config = dict(
    num_hidden_layers=8,
    hidden_size=192,
    n_experts=64,
    experts_per_token=3,
    d_expert=128,
    d_shared_expert=256,
    hidden_act='squared_relu',
    moe_layers=[0, 1, 2, 3, 4, 5, 6, 7],
    router_score='softmax',
    normalize_top_k=True,
    routed_scale=1.0,
    balance_loss=0.00654,
    balance_bias=False,
    router_cosine_scale=20.0,
    router_bias=True,
    n_groups=4,
    groups_per_token=3,
    init_std_router=0.00784,
    lr_router=0.00114,
    vocab_size=32768,
    norm='rmsnorm',
    norm_eps=1e-06,
    tie_word_embeddings=False,
    optimizer='cautious_adamw',
    learning_rate=0.002,
    beta1=0.95,
    beta2=0.95,
    batch_tokens=131072,
    max_seq_len=256,
    train_tokens=906500000,
    max_steps=6917,
    dataset='wikipedia_en',
)
Below are experts of layer 3 (counted from 0) of a mixture-of-experts language model. Rows are named up (a neuron's input weights, with its number) and show model dimensions 128-191. Each number is 500 + 25 x the weight over its row's rms, rounded and kept within 0 to 999. Numbers have three digits each.
Before each expert's rows: a language model's description of what the expert responds to. This comes from a sample of Wikipedia text that the model never trained on.

# expert 9
Description: Section headings, blank lines. Blank lines and words right before or inside Wikipedia section headings, such as History, Career, Early life, See also, Reception.
up0:468533587455513532469504485487447490493464512495547558558507486481472487501508479549487520482494520498508539492522480510486500511498496494493508535504516522480508469522495505510557524497497493

# expert 52
Description: Line breaks in lists. Line breaks ending list items, table rows and reference entries, mostly after a pipe, parenthesis or semicolon, before a dash or pipe.
up0:488496530481460503475473477473497527521489508499536451508509489484517482536474517538574511506519525509520470517504508491498503498511475493498483480514491546476508494518537491513551485509503517

# expert 47
Description: Surname starts. Initial letters or first pieces of surnames and foreign place names after first names, e.g. Singh, Moore, Ma-estrelli, Turn-bull, Van Wy-ck.
up0:515498493536515489530502500518521511493537533538475527491507451536476511500459520501478505515526453490487528515528506509471491508542483471506462466463465536495521480481481520499480511525505471

# expert 24
Description: Word-initial fragments. Opening pieces of words split into subword tokens, often after the or a, such as st, dis, sed(an), ind(ium), reb(ar).
up0:476510504502517516495474483488486514534503485535495525541474502467490510527481476510496509481518512530510528549530498482471485473560502477526504463464550489486526528499488540560461504512488513

# expert 2
Description: Word-initial capital pieces. First capitalized piece of a split proper noun or title word, often after quotes or dashes, such as Bar(riopsis), V(ishal), Kal(imera).
up0:555517481523451505499491474460489530475489501466495488495535526464533521471479525512485538559504488498539497478502490492459511520450493464483479504512514500493504539502527495489504492488514523

# expert 10
Description: Sentence-ending punctuation. Full stops ending sentences, including combined forms like )." and ".", plus colons, semicolons and clause links such as but, while, although.
up0:496472530451477519492481534462519508475482506472502499501476450469520489517490523441496463505498489478476516473487462499498490528487490517492535469504507507478480488471474520499454504510552492

# expert 40
Description: Person-description nouns and adjectives. Words describing who someone is in biographies, especially after a or an: former, footballer, politician, member, professional, plus family words like son, children.
up0:517505517510475533524543540502557521472472495516543493544528463484480478522517476521500516475483512490537486547526506501549510526480535487501505460472432487494555520496502517492552505513457487

# expert 29
Description: Given first names. First names of people, mostly English, such as John, David, Robert, William, Charles, often right after titles or occupational descriptions.
up0:499488509548497504512491497486541464493507526509491498481509467507508504478482493496495478507514493450500531546491525444488480538489515520531558474467500523519487495505493475511483475543503495

# expert 62
Description: Digits after decimals. Digits following decimal points, subscripts and separators in formulas, coordinates, ISBNs and measurements, such as C_{25}, 0.0, 26.5.
up0:505507485502501540488507448513515479494481517531494492484514471486543518540472534507539496502518459524522522522499517462489495495529464473508485503525488532474500474492487459509496509473444532

# expert 51
Description: Descriptive adjectives. Adjectives and adjective suffixes describing kind or colour, such as black, white, social, medical, -ical, -ous, -astic, in descriptive prose.
up0:520464469482491482506516470502478522445465506542492501531474537481496513528509500527475529506470506495507494488480495536455492496506562457473464523474489542466447517536495500465490540491548484

# expert 48
Description: Line breaks. Line-break tokens after a sentence-ending period or a == section heading ==, plus sentence-linking words like However and There.
up0:504429498519482522484523524516497526438502482438466500515500465507490530517456489510469486526479524458535493511539502500469496520507475510484491474478527534535508480499468497503541456515489482

# expert 39
Description: Verb suffixes, article-title breaks. The -ing suffix and forms like -ising, -elling, line breaks after a title's short description, and well or much in as well as.
up0:543502505486528534542536520519488512472483490479470547511487528450485469534498486450506513490529517457507553476491427438508509495518499486484479491519527489523527522529518506511483530471461492

# expert 60
Description: Years and dates. Years and month names in dates, usually after in or a day number, such as in 1953, July 1912, August 25.
up0:517484503537461519495468463526526482473488472543448516516530490541483517525503497501542485494485515485537517502476497482509526493462500510482452488494487499511488466505523541515505482502487477

# expert 50
Description: Headings and quote marks. Wiki section-heading markers and closing quotation marks, especially around song and album titles, such as ==, ===, ====, ".
up0:516454462458463495526492478467482516486489469503535495502518535524516512460465518497487549512461491529449518486514497482502474508516469498524503518512509460545514507505485513524473521500482488

# expert 37
Description: Verbs after subjects. Main verbs right after a subject, mostly a surname in biographies, such as was, became, remained, died, lives.
up0:478508511487520494501458494494527497487456531501462502520532447471505496493511490498483454514508492471489481502483481454504507536442536497491508473477482498502527483469477520439519491488495524

# expert 23
Description: Past participles, verb forms. Past participles and -ed/-ing verbs after was, were, been, e.g. made, located, based, named, used, fluctuated, appointed.
up0:482537436464516521494501555533492496505502519496465475481527428541510458501510507482474478531559499506482478487503495448544529501516529467504520465434521454493497512455494485492549541509470479